Weights of a small mixture-of-experts language model, trained from scratch on English Wikipedia.
Experts: 48 experts in each of 7 layers, 288 tanh GELU neurons an expert, 2 picks a token, a sigmoid router.
Training: a variant of Muon for the experts, 4512 steps.
Below are experts of layer 4 (counted from 0) of a mixture-of-experts language model. Rows are named router (the router's row for the expert) and show model dimensions 0-191. Each number is 128 + 32 x the weight over its row's rms, rounded and kept within 0 to 255. Numbers have three digits each.
Before each expert's rows: a language model's description of what the expert responds to; "comes before" lists some tokens at least twice as common just after its tokens as in all text. This comes from a sample of Wikipedia text that the model never trained on. Tokens count by the router's weight.

# expert 16
It responds to: Pipes opening new table rows and result cells, especially in win/loss match records, plus W, L, Win and Loss.
comes before: " ", "|", " \"", " Win", " —", " Total"
router:174111114106187124101153140189129097162116109092130111121090116090149082127101105101139162093165113115133117100118061082144171116130136153143042154105104136148093170133131137080120134108132167165178116132117095170134141132084153143128174109096112165099139082133103186146098149140128130083133109141092163108112089166148145133125135092112208166060093167085194178132138214126118194168084190145149128156088112158155098134119150066174132086149152106152085139118177082176087057094089108156170143163093194187105102127179109086110146132138172141131144100077120104126131124136139156132

# expert 13
It responds to: Semicolons, colons, closing brackets and line breaks ending items in lists, legends and table rows, such as At bats; or composer:.
comes before: "-", " ", "|", " The", " —;", " A"
router:186124111116146122111118127099114085169130130112124080152121122106080091107078112088144164144133105136119092117108189104128135071115155085170144061114174123150156106149178127129072117140081117178092134133172104130151144053113088115119173163167117197116092095125126120102169182123101144111136133094098102089153108123126123148135113162068146139069139146115162165111110211159085111106144176095118159055142132131137180120119091099135123112171171174140074186094104102117173133124120126152144144125143147185098079095168168166153125075095166102162095154071090139181089162226141096159

# expert 15
It responds to: Digits, percent signs, coordinates and words like population in demographic statistics, infobox population totals and climate tables.
comes before: " ", "%", ".", "0", "5", "4"
router:127111164097151117116125168148127129181140131152119132117102105083072157090103165126119118159130155150105131124083146122138112123115097138170146134175041173171142094146160162110089169144163165149178107204138112167110167124105114127075116143117147132117187081073126133091126115120110146153188065064162149152121130156108117125121086065105190140070142115128191142109173168139110192130103144124158181095091104122104136111125068119123140136084180120120130090160133105171129154114132110118081088204168185142115156095123106060108102096047155119114107149112060117108190157135119120215

# expert 28
It responds to: Closing syllables of names and proper nouns, especially ay and ey, such as Galloway, Day, Kansas, Prix, Olympics, Championship.
comes before: ",", " (", " and", "\n", ".\n\n", "'s"
router:164065130160174138141133144122125171115129185117129153109111127108122088119117175127090065118159102162073089102147161105137159103112133115156082103162105168186113113140150156148081147189107155097156124161173140170169130102147085152085098163127131099066116123148155100090142104144106204143081087117205106139129111136097096103094061134131158134157090065081170144151106182114062171160134172164140147115085105125119121123083120102126173118176134169174091142070159132150161172101133134145165077182091098204141065153150169133160157135136138112137111081112080102126155166119187159103

# expert 43
It responds to: Commas and country, state or city names ending place references, e.g. Norfolk, England; New Jersey, United States; native to Europe.
comes before: " and", ",", " which", " but", "\n", " including"
router:142127127116155127137138120105131114096099137135138107150109107080142103106123105132130099123170156050157137139111164134138142114119107211145123110146118164100214152136163089103094126127099118141108081157156122142108091065138092175104152074175135174075156137107103149094104164112097139163140046117155073066125098155141109150120147134078118188079201098106151107068139121191115099100099141148142193140147178125120104126071156142109122083146163184169108111145170131162134159129106090187140156171082127228138123136193121106135111081123064146156139125060104108108119190167106146124

# expert 27
It responds to: Scores, minute marks, country codes, pipes and line breaks in match reports, league tables and wrestling results, e.g. Haaland 41', NED.
comes before: "-", "|", "–", "',", "6", "'\n"
router:128113151182149130104158103109092164155141122098149124141120200085131159133083091093087093124141190121088122139068089116145153090121102115161116137151106130153169087146139109077147128171075134168111113124147132111102075066100166082194126149155087185125129166152149160097136163109118151078087096109103181119124155128095154142112114096117136119166054105149161176103070175124138133140157167077184139172105133153117122186092148110124130050125161135135084123047069078152110102102183131163093113176179194150092151141182169093129149109154087172158102143110081111163125154149129151129

# expert 32
It responds to: Compass words and place nouns such as north, west, south, Avenue, Stadium, County, and possessive 's, in geographic descriptions.
comes before: " of", ",", " and", " School", " in", "west"
router:178063104174142151163125144124123092120150137081111110170118188097140121072074045152145094162085131139113111151083138087182097092182161194155130121148127145180082131152153099160146157167165164159101048160146146122105104130163074157067170125212159159139098114105149166106142134113125184160105057147146128068144145117163183112110114097117100131098101089100119179117100128132089149101097150125100139114146130153183091089117128107113152080133171122112082170101117141191115166156120141149086092115135129176110106137171147132087146113152115147107108066094118127162184186159161111104

# expert 21
It responds to: Digits opening years and centuries in dates and spans, such as 1957 or 2014, plus hyphens in mid-19th and Off-screen.
comes before: "9", "0", "8", "1", "7", "2"
router:132145098121137155115169178106075122104118119058133111116155116127118175097062129074142147153137145114099090059065173152129194134110080130135124138118078104101167157181121154182080134191087103099134108137137167194102120101100117161131181139150151160072147130099110133113112097097078170116119094112118137127120089143115169166068118124065113160093110125110156123106064167183145140107122159131158229159160149164174133100150157049124142123116133162111099138120144159110096094171127102097167132128089166148104148129126189121122120132107161166219155136144106125113123129224108111103

# expert 5
It responds to: First pieces of split common words, like p, th, sp, ass, imp, and day digits in dates, such as May 30.
comes before: "0", "ing", ",", "9", "2", "ed"
router:157089062192112207137130116135112135175104127118154135142174101107120127148121093110119079106127140126097102117113064170166150108149135158136166144185071140103156153148091156092071138190077093107126118188125124091110134143148184129110182155172159105106066097068094126127142096126133174109149107096117146148116148137156107131109082126114081143095101042151221106042081190133190120161149171092129159149114141141170159094155130163153142128123150106123131167134160156143085146182120088160141154131141140163085084164107197087095102157179127148129136088101085088119137137118156123135

# expert 40
It responds to: Column separators and header labels in statistics and election tables, such as Votes, %, ±%, Pld, Pts, Score, Team.
comes before: " |", " ", "|", " |\n", " %", " Votes"
router:165082082104125136055110094095145111182168097105107137085102134151147101083074115062086126129115125144109051081157131067177128104137087108173114086083108145099183092150165111113141081127107102162110116127121122129142157132168107177134133156143133146128164071126118139131145179140069171150167116067083144107093116129149128155152109115120126144080156147148183097104186143175157221124133159122154179102090112124124049146073109113161159086116155128136110152113113132127100144175206069161175128151142149173139140133145125141119119109127149092115172102142066075165133155142210103101

# expert 26
It responds to: Nouns for positions and roles in biographies, such as member, director, President, Lieutenant, coach, actor, often before of.
comes before: " of", ":", " in", " for", "\n", " and"
router:128127066177099130156115140128093126125119109047131154157186072126096094089086151109145157104165139132139090123029104140178145066159135115122124079119136185194123097161147119179156095159154153124109113139103136193155087077182167143118131125141112115056145104109116182070097139123123139170071063151160125082165136105112109102106099156135116127156162111124148179137134109151159196141072195096161142127090145159163141123074078097084113149109130125152134148156144066152084117133167073100140113104145147133096143150147176107148135133147153098137107135080065117106182105138187115174

# expert 39
It responds to: Prepositions of place or time and following the, such as in, at, near, during, throughout, often before place names.
comes before: " the", " a", " United", " first", " same", " time"
router:167098130148149111131121136110119090121130145143160119163171163083109082082076073084110182110106153135080123069099175167173117117184079143141150117103073113104161151147134142125087160112136158136146067205135140134149066131089118189097100083171092120111096112084098172105083163128142130128086126113116164126145093088135205159077112172090158116131176108077174187131079151144119150114147119139183182174083119172156108119094147112141150154121136133132149218100143148136081117110127108199158150140164153163084107131170156096109126119100132164176106107108064088137153187100100113140

# expert 20
It responds to: Paragraph breaks, == heading markers and heading words like Statistics, Results or Election, and the first word after a heading.
comes before: "==", "==\n", "===", "The", "-", "==\n\n"
router:156116119186085193109162153172087159124154139117125116113139095096087084099140070087131077124098095136084157121109153093150114117142045088186145110139095163115193076165118130115109115177134109112130158147110089157144093141119101116140159096146118151086118100146084202100134110139079186138151099136118135087111139135111137109080088149153131161148117144126195150029114151200095192133144181148131186096109125153123085087078076100159148135147132117127143162162131070150167178124184100172124150186152151168112159109110118107080082099106094143187145153115068142097163132140118133140

# expert 41
It responds to: Field names, colons, dashes and coordinate marks in infobox lists, such as Coordinates, Synonyms, Died, ChEMBL:, Labels:.
comes before: ":", "″N", "-", "″W", " Coordinates", "°"
router:154108094118161115130125133152093078095136108076169095104160125132166079111151149119164167164101094100063148110089116163214167086104170114185145103101140142134154125147107100109087145133102090111150099147141091171122135077111135099124176188125094140163093151144137137102135179126128147129187128146140151089104168103115104187124076142136119139105049079072197125146116140184108140086102141065181161163111124132128116127082069077098142092123156176124150096171129084170090152107152135155200096125112142174162120153141148129086088106106109104160093141139086077155142196170102053139

# expert 11
It responds to: Commas and function words that open or link clauses in narrative prose, such as which, that, who, it, instead, again.
comes before: " the", " he", " to", " was", " been", " it"
router:123149143188131113091149149089120128125131149093132077193105172138075083138107090156120135134200119114113127137102113146122111090169144160159158094146060148094165087147117104115080109150139189127115152183161133124174081103123187145123145097119106133068194114027129071180091112115109110141154121119114123113117127117149134134122105172139152169067113140121155124100114155111139123091145170090130115143097155088166082102095171137168182101134173153111151180073119099190159162132128077124106130172168160174072098105149144090150066145163120111164130139035088108126135165171194145098

# expert 47
It responds to: Sentence-final periods, often closing quotes or parentheses, and sentence-opening words like The, This, It.
comes before: " The", "==", " He", " In", " It", "In"
router:123127137165093154095157124113060113183124114098109109145125151141131145115050102123140116100122130157082161094140133120128163135191133162195122090179141135191146095154094155123080149140167153168130118166181137118117067114125133117136176051106123171127170085095093155167052108084078150063139057090088089149060072115112122133168132136074185129101117171112170149145117116143081163099110142162167159094131179112092112140146118108115144123089130131147134158099131131143094102122142098134084158171086116183124115190153184113108119133097159079171137120136102089136175170188087094176

# expert 45
It responds to: Past suffixes like ed, ted, ined ending split verbs or words before by, to, in, as in Led, Ledger, climbed.
comes before: " by", " to", " in", " with", " on", " as"
router:165171091082084128159192122135066117174161154119125087154185101085095121094072122097125084128218098138103109127076135079139167119161107136129106110153089106112104110151150189140091071132147127120172134130180120146204082099101139080063122123152087140134135159071161149124151126149072148096098029104127099059102149118136131153119123166159145186122088167116162117095136156108164149105126136126153115163163092183120153187119162114106191115112118080107116148123104130122122149102112155110145096144125163198163070092154100186128158154149160116100108128087083135095155137124150107175

# expert 17
It responds to: Digits of scores, votes and statistics inside table cells and score lines, like the 48 in a Bills row.
comes before: " |", "–", "0", ".", "5", ";"
router:136137132143143135128144168176112177138113114115174130130162120123164138044065099087100116135138117138039134051124097108132138072141111123164083160115094175160164111167120095134129150142092111112117119138145070184132162117109090177154121153176124134138169103113137149136119124072062152082085095091111135131095130182141166149119122093098159172075131127137207140119150201193174145094133147115134120173121120112116153165077072095136169018106135127112099158108096139146116107137113096121136148099147127174133121096133149118074114187115191134146140125083105084155189147162198088129

# expert 34
It responds to: Single digits in years, dates, scores and statistics, such as 2010, 1966, 2006–2018, plus century and –present.
comes before: " |", "–", ",", "0", "5", "6"
router:118142072144127237131212139196139105162110136078178081124122148102065128133103144108182139161141094123096136144091128081156129102126071171174155078149130145140166171166116188182094160161128115106162114140146140130143100078095161135098132163165110164076160103127134121101107113130137121137099153129174142120064069139140161092051129093097142149134132052102115128134136140169156137107111170117137121109136090156163102115127116123141158128130202159109155175121107104151130101069108085156130078163130144124165106179177122075156118113139136111114115133024131062167157173142116124161

# expert 1
It responds to: Linking verbs and prepositions after a subject or verb in running prose, such as is, was, be, been, in, under, among.
comes before: " the", " a", " an", " as", " to", " in"
router:146125111130172134157103140106105116117119143154148086091112140124086071066103158111175130131120136157097142115113121088158146082216095111139091137130084125152178119151144094139081177149093183142144095169156117162130078074093087090085193167101073125072164137086179154201113145159107170170135108067107161043139157185118156142088111151119147158112138152123162130082076161129073149078139121084185160117100157082179091127131155121116149117103156131116132129141101124083107157101135083179164102171125147124073155144148149118114084155119124130144093092062119123182174131153154149177

# expert 44
It responds to: Function words linking phrases, mostly as, to, by, of, for, with, including, without, as in "so as to" or "known for".
comes before: " the", " a", " his", " \"", " well", " an"
router:132117149158124115135150082167094115146140133115169140104111103132116104080137076110178157136119097167115145149127095146143152097155122153149146072112112104173147091120123162103136134127118174150140116247187114142106123041125145118106148136132108169096151102150120168142144170148096092185087097081105070083145152112141115157082041176084148172131097158109182116111108228152146164129138174135147125116110173131171073108095152086131117107137161129147117143150094148073081151100133084109115080184152120147034101153135205114132128110099126104198130112079129118143151187136108134141

# expert 31
It responds to: Standalone space tokens before a number, mostly years and dates after to, and, between, or table pipes.
comes before: "1", "2", "3", "4", "6", "5"
router:108098084129127159138120128155133133141129103123106098130115099078151149113082119123167126110208145150125081120104128132156082070157134131115159107093080153141133089187106138183104151165127127105150088159199110112072116122116089176126164158116122134136134164086099179119142117126076145106154130110076146148076095188131084139144076145090144134140115125110176168077156214188132128149161143106107167104094112153171096177067164069127139127088180151160115094157095125141117080106131117176180149157122168183064191163186207091140125125096161155142109105096075093095174132147101109098

# expert 29
It responds to: Pipe separators and row labels in chart, election and roster tables, such as | after chart names, Turnout, Majority, MF, FW.
comes before: " ", " |", " \"", " MF", " DF", " FW"
router:129056121152180118139161156148131114192132132088060148149128117127148135109118167062150107130161136150134112102108064103195139112099099138137122092146090096122108102161122143111066099108149148158153122139157138108118139111145117123148073090148079157102124172072054169090181112160095176198157069104083151126086158147112152122105120065131152093155078110091137152081172170199129187171129164093178159091087145149142080144122061159154117126129194166146137154139119083164126130066121099145135155169121166165113139121142122119081131111089119099175099152143141099130127201170139181118

# expert 8
It responds to: Everyday nouns and adjectives right after articles or to, such as new, own, million, war, view, water, often with a suffix following.
comes before: "s", " of", "ing", "ers", " to", "ed"
router:136157067134111213107137154132100171110155132090174121112183150141102122136111148120181091164137177100055164079052120174129135089112091127154120098191094137127132111119131187088082146088134135068145113211150163155136125110180133123091184140125129150101130175116119098118122120149063088175135090106195157098107140191136155152122102148103125165110100055149168100081086128134119119183120158124111123145079087098129154118169174128118140122071158197116150115121135158190094170160119081134088132126135102164059136166155121137107090114130146082115106095086097115129127132140159069110